Weights of a small mixture-of-experts language model, trained from scratch on English Wikipedia.
Size: 14 layers, width 192, vocabulary 2516.
Experts: 2 picks a token, a shared expert of 192 neurons.
Below are experts of layer 2 (counted from 0) of a mixture-of-experts language model. Rows are named router (the router's row for the expert), gate (a neuron's input weights, with its number), up (a neuron's input weights, with its number), down (a neuron's output weights, with its number) and show model dimensions 0-191. Each number is 200 + 20 x the weight over its row's rms, rounded and kept within 0 to 999.
Before each expert's rows: a language model's description of what the expert responds to; "comes before" lists some tokens at least twice as common just after its tokens as in all text. This comes from a sample of Wikipedia text that the model never trained on. Tokens count by the router's weight.

# expert 51
Plural and word endings. Word-final pieces, mostly plural s, ers, ies, ts, ens (writers, thefts, Queens), plus line breaks and word-initial s.
comes before: "|", " of", " and", " in", " were", " are"
router,205,215,201,226,195,181,223,251,201,227,226,204,199,227,212,215,200,192,167,210,187,181,221,222,220,209,195,196,189,197,210,174,213,188,195,211,164,210,236,232,177,197,165,225,217,183,209,224,199,202,181,178,208,173,210,183,165,183,174,191,189,227,195,226,174,185,237,199,205,224,217,196,209,202,245,229,201,206,196,182,192,212,147,174,221,227,183,204,218,219,244,236,202,206,190,245,183,176,206,200,191,203,212,190,225,180,178,212,196,190,181,194,187,183,244,189,200,188,194,209,230,196,204,191,197,201,200,225,210,174,201,182,202,158,201,170,214,228,234,201,178,196,204,186,196,191,199,215,194,212,195,199,233,210,190,174,210,219,174,171,236,213,189,184,178,215,168,181,199,213,203,174,214,200,193,163,213,181,208,183,234,161,202,177,221,173,194,156,215,173,173,191
gate13,200,213,234,222,197,209,198,204,226,218,205,199,202,201,193,200,187,194,172,173,179,175,215,218,214,202,209,214,211,192,177,200,223,170,209,229,236,206,204,166,163,201,205,234,146,174,192,179,193,178,205,213,231,212,208,201,233,183,211,208,204,223,161,204,173,194,189,224,199,163,176,198,236,214,190,179,211,200,237,208,172,187,179,185,205,185,206,210,195,182,218,213,205,198,190,176,211,221,198,192,198,211,213,194,208,210,167,199,207,220,202,224,197,200,199,161,198,196,215,199,220,246,213,171,206,239,191,233,164,162,206,212,188,240,176,204,190,218,184,185,200,198,224,223,187,216,198,188,175,137,153,208,212,208,198,223,206,162,214,220,174,211,232,186,195,217,192,213,179,169,194,199,192,219,169,167,181,182,189,176,154,215,224,193,210,203,167,213,217,210,188,216
up13,184,229,177,186,232,199,186,193,251,206,218,220,182,215,190,232,204,170,192,225,207,210,204,211,183,199,186,159,171,151,196,164,243,217,208,190,193,199,186,208,187,184,203,156,182,182,224,170,156,179,208,208,164,180,194,186,179,233,195,186,195,208,216,169,173,183,222,176,217,184,209,189,211,222,227,192,205,200,218,220,181,208,205,201,201,212,180,203,171,171,196,187,216,188,199,207,197,204,199,206,189,180,202,202,212,193,228,208,197,184,245,189,168,194,210,202,191,179,169,198,217,207,213,192,233,192,198,166,234,200,227,187,179,226,224,248,178,210,221,223,193,183,216,168,193,202,212,215,178,189,204,196,198,159,187,194,208,186,169,231,181,202,208,199,210,177,195,207,177,227,157,203,212,202,213,196,211,227,197,190,175,207,211,177,186,203,182,248,180,164,193,157
down13,209,183,224,187,179,242,195,179,183,214,195,206,208,184,185,191,181,217,198,218,207,225,232,219,169,213,215,174,166,226,182,189,203,193,137,183,193,203,206,183,206,228,223,197,190,176,180,191,206,195,181,174,208,190,228,211,152,217,224,205,195,182,206,172,167,212,185,207,209,194,217,209,172,184,176,178,213,193,176,181,189,196,224,229,195,188,190,217,199,204,162,180,185,169,208,211,224,185,218,181,205,209,193,209,195,197,205,179,237,193,212,223,206,176,217,181,210,260,198,208,168,225,212,213,201,210,187,211,196,179,202,236,220,209,224,175,182,195,204,218,222,214,183,218,203,183,197,191,143,217,198,202,228,205,198,202,226,235,192,232,241,184,229,221,204,205,181,156,173,168,178,216,222,171,192,202,202,170,215,190,218,207,176,188,183,228,166,188,169,186,191,202

# expert 9
Pronouns, auxiliaries, Thai bytes. Subject pronouns and auxiliaries (he, it, has, have, also) before verbs, plus table pipes and Thai script byte fragments.
comes before: "-", " was", "\n", " been", " ", " is"
router,183,182,216,214,225,189,205,216,181,195,212,217,218,214,194,198,190,227,173,224,186,170,164,190,215,185,167,203,207,231,196,181,182,200,174,192,173,191,231,227,194,217,176,179,189,191,162,221,193,223,182,179,174,192,172,165,207,162,187,165,199,194,170,200,180,193,199,188,190,212,179,175,207,199,221,193,215,213,205,179,178,178,199,174,223,201,169,228,204,187,216,205,206,196,187,230,187,166,202,171,174,186,232,216,173,175,180,229,205,171,211,176,214,205,224,176,223,173,173,204,232,183,177,204,181,209,222,188,213,183,178,188,189,187,209,199,219,200,220,219,195,238,190,173,186,217,181,180,207,213,186,183,219,185,200,172,198,190,195,171,231,232,186,205,174,194,232,167,189,215,180,159,231,223,182,200,224,197,184,177,218,184,185,167,225,191,242,177,209,171,232,179
gate1,203,209,202,198,184,202,217,188,179,184,184,203,197,235,195,203,179,201,205,185,179,187,199,184,196,176,227,189,212,210,183,194,235,205,171,227,184,198,225,239,211,208,186,207,184,205,204,217,206,214,227,193,167,229,214,179,180,189,221,211,171,201,191,219,249,188,196,186,171,199,182,176,220,140,198,197,182,194,223,221,213,219,196,231,195,190,223,235,176,208,200,255,179,247,207,234,199,189,195,188,184,175,185,213,188,209,177,215,215,184,194,197,198,199,217,185,244,198,208,196,206,188,206,187,222,195,230,187,223,213,204,232,185,199,172,220,163,231,210,208,225,199,178,203,198,206,197,199,187,229,208,205,215,182,211,215,232,165,186,225,210,191,207,155,170,222,185,205,170,184,190,174,190,206,189,213,177,244,176,199,192,208,161,228,191,205,199,254,169,158,214,215
up1,202,174,184,189,156,210,215,232,209,189,191,232,233,181,171,163,204,213,184,232,183,215,238,204,189,198,202,200,230,176,221,219,148,256,179,191,203,190,205,193,188,184,176,227,201,199,195,214,193,191,185,206,224,211,190,188,200,195,181,231,169,188,209,172,207,194,182,194,185,229,200,203,182,198,188,170,163,234,180,210,224,196,227,185,228,190,213,201,180,193,197,174,170,215,228,216,183,181,175,179,185,210,198,177,213,209,177,220,174,180,193,147,221,178,225,191,188,202,195,193,190,180,158,184,158,184,184,193,195,180,175,191,193,192,217,201,228,211,179,165,188,171,235,177,206,222,175,210,199,176,184,222,179,176,184,194,192,207,233,201,223,186,212,200,237,228,176,173,236,217,190,219,197,192,180,187,198,212,206,195,213,215,201,198,210,195,237,168,205,197,211,186
down1,208,193,167,211,218,208,196,171,200,218,212,181,165,204,185,231,192,201,199,181,215,207,207,191,176,237,184,197,181,209,172,192,194,183,227,219,152,192,216,181,193,218,193,212,219,188,184,208,198,186,170,187,185,189,177,177,224,189,232,211,213,187,220,209,203,202,227,197,223,198,217,192,204,178,187,197,180,182,226,224,194,175,213,222,216,219,241,241,157,237,211,222,165,215,205,234,217,208,193,213,185,191,178,215,238,201,234,199,220,216,181,196,183,199,204,208,221,206,193,198,156,189,151,189,182,199,205,190,175,217,209,169,187,191,199,186,188,204,170,157,201,209,176,265,188,174,200,178,205,190,192,219,217,198,191,203,180,225,216,212,206,253,172,199,178,194,157,217,212,211,165,199,188,196,203,185,195,201,230,200,195,227,223,185,186,202,177,199,174,221,185,241

# expert 17
Serv and o pieces. The piece serv in serving or observatory, name-final o in Spanish names, lone spaces in empty table cells, and words like not, me.
comes before: " |", " The", "ice", "et", " He", " In"
router,214,198,183,207,176,224,211,273,175,187,213,189,219,171,189,212,188,217,192,171,204,221,194,216,198,170,188,224,212,180,228,210,185,202,235,201,213,242,216,200,189,192,146,218,180,212,181,219,198,178,195,184,216,185,206,192,197,196,197,202,205,185,206,194,177,217,218,190,196,220,180,195,202,192,181,190,180,210,193,195,146,207,190,183,185,225,161,183,185,203,188,136,238,209,189,210,204,178,188,181,195,198,232,197,167,213,245,188,210,233,155,204,215,209,196,185,191,188,219,230,211,172,197,215,211,215,213,179,218,180,179,221,206,203,197,194,244,233,223,200,211,206,190,183,189,201,196,201,171,214,171,212,215,183,224,163,203,202,195,206,207,207,241,194,204,159,221,188,185,244,194,185,195,199,173,182,183,227,190,191,220,180,182,218,223,191,232,198,216,201,218,228
gate2,232,182,208,218,174,240,212,179,208,196,176,169,176,230,185,164,183,201,206,196,191,185,227,218,172,180,223,214,203,220,182,203,222,184,213,218,225,188,189,194,212,221,177,199,212,157,176,216,199,220,232,222,153,226,166,187,208,218,232,230,186,200,218,218,200,182,213,208,170,185,192,201,207,199,208,192,182,179,222,184,222,214,177,209,205,219,182,171,210,205,190,219,217,229,189,240,238,208,171,209,168,224,204,194,196,194,205,182,200,163,214,226,199,233,185,181,199,182,236,221,168,208,195,247,238,228,204,230,218,214,198,187,169,216,216,203,177,231,182,167,241,202,204,205,177,243,193,200,209,188,202,211,212,211,201,192,192,186,223,222,217,201,159,195,194,209,171,193,189,193,212,189,194,209,211,186,194,221,209,244,164,223,213,195,192,206,222,209,211,197,180,224
up2,239,215,160,216,195,231,205,198,201,216,180,193,160,220,224,171,167,190,166,197,195,177,203,191,190,171,208,235,213,185,192,211,211,198,228,231,212,186,184,201,217,203,200,219,194,185,151,203,177,215,203,228,198,204,190,184,228,211,197,187,206,183,246,191,187,225,212,209,193,182,213,204,208,201,195,217,172,199,231,183,231,215,184,193,171,215,183,175,197,168,211,194,187,207,216,184,234,225,176,208,182,177,187,181,194,210,207,221,206,178,228,215,197,225,192,167,207,197,208,175,204,190,153,217,210,196,232,201,174,206,218,228,206,183,189,229,207,201,176,192,193,214,220,217,182,179,182,245,191,182,214,189,227,193,218,224,216,173,214,221,219,185,194,201,214,214,180,203,221,155,192,165,215,221,252,184,206,183,202,230,178,216,209,159,193,212,228,211,192,196,168,252
down2,196,210,178,163,186,241,225,195,202,206,166,196,164,207,211,166,190,220,204,151,214,165,195,218,169,214,211,186,220,206,245,178,199,193,207,221,235,222,198,214,206,197,173,209,187,195,178,188,172,215,199,206,175,177,183,197,186,186,222,216,219,197,228,179,173,186,195,220,162,188,201,201,179,196,192,188,191,218,224,192,177,206,190,209,203,178,175,179,185,187,187,192,225,220,244,179,230,172,200,215,211,194,204,200,207,232,187,211,220,198,212,210,201,163,174,194,209,204,210,176,206,168,182,198,228,208,215,187,156,198,221,253,199,180,222,192,237,171,185,198,164,192,225,206,168,222,191,182,169,226,220,201,177,174,212,232,192,236,226,207,203,168,206,203,189,221,185,210,184,163,180,181,215,198,210,202,199,222,197,225,238,210,238,190,185,213,190,188,219,193,194,179

# expert 13
Line breaks. Newline characters ending a sentence, list item or table row, often before section headings like ==Awards== or list dashes.
comes before: "-", "\n", "|", "The", "==", "==="
router,235,206,174,197,177,192,168,208,238,210,179,183,179,180,210,180,237,209,183,189,185,230,209,179,181,231,225,175,185,197,203,204,219,184,235,193,233,194,201,196,217,178,233,227,203,186,216,173,210,186,200,230,206,216,218,242,190,237,217,203,189,225,202,216,211,214,195,234,206,209,228,216,187,211,184,223,173,173,209,204,199,189,195,196,207,197,213,191,195,215,206,206,188,205,202,166,198,213,227,189,228,223,176,195,232,190,229,194,200,249,188,229,190,202,153,216,179,227,212,187,177,228,226,186,220,201,167,222,171,228,201,184,193,225,194,196,193,220,168,184,194,192,198,234,192,176,225,227,190,177,185,220,198,208,209,218,182,204,165,218,185,193,219,203,212,224,167,220,242,185,220,236,183,196,213,198,189,217,221,236,166,244,231,198,195,213,191,193,177,197,174,210
gate1,241,230,183,211,222,198,184,203,233,195,156,204,241,213,203,200,223,221,194,194,204,197,202,162,188,216,212,205,184,199,197,172,172,185,236,191,246,206,221,204,196,172,237,188,196,201,203,192,220,212,232,235,201,187,206,249,200,218,173,187,240,220,185,207,200,192,199,222,198,204,222,200,188,197,176,226,191,210,229,201,174,208,186,190,197,191,194,187,195,206,196,189,213,209,190,188,228,186,172,187,200,226,177,179,178,169,225,188,202,236,198,203,224,228,187,187,224,208,195,199,191,222,198,204,225,209,163,206,157,218,218,203,156,203,237,201,190,174,198,191,115,208,160,241,208,196,214,204,179,197,184,209,198,215,205,215,180,177,192,192,224,198,213,194,217,195,168,197,184,206,234,193,219,222,243,197,216,216,186,191,155,196,203,200,190,192,214,214,198,203,211,222
up1,241,227,191,216,231,198,192,206,219,190,157,209,228,210,188,193,203,227,201,202,197,211,209,140,199,211,216,202,186,192,209,190,176,204,224,209,243,201,224,198,183,165,240,182,181,200,223,185,215,197,232,205,221,183,196,222,194,211,208,217,206,195,184,215,204,192,200,235,202,213,210,212,203,201,164,206,164,202,225,192,187,212,180,206,213,213,208,162,206,202,202,197,209,198,218,202,221,212,163,210,194,220,160,178,178,181,222,154,209,266,208,202,205,228,185,181,220,185,207,198,199,214,204,207,205,189,175,198,180,234,226,195,153,197,218,186,207,136,212,184,116,220,161,206,211,192,210,207,185,208,194,201,184,207,216,187,193,199,174,201,236,190,206,186,203,202,190,209,204,211,233,224,231,216,233,190,204,207,186,213,189,206,209,201,191,179,196,203,191,208,221,206
down1,213,217,188,218,196,124,217,204,197,184,170,210,185,239,208,193,192,202,219,209,183,171,184,190,231,201,215,180,200,198,200,207,201,162,203,225,194,216,212,222,174,196,209,177,197,189,231,205,211,226,210,197,200,186,171,236,216,200,210,173,183,216,199,212,200,177,166,204,193,209,185,238,186,221,196,185,200,217,218,234,179,185,188,178,226,225,191,206,241,174,183,174,200,217,207,169,185,225,199,173,215,205,183,200,200,202,185,222,217,207,184,221,204,226,224,188,238,204,224,204,169,189,159,198,192,206,188,172,210,171,222,217,183,217,170,173,183,168,194,201,184,175,176,206,201,189,224,208,159,205,216,252,192,203,214,192,182,164,210,188,194,223,211,137,190,203,188,162,182,190,208,177,211,189,210,183,194,204,157,207,161,208,210,180,198,199,229,193,226,181,198,201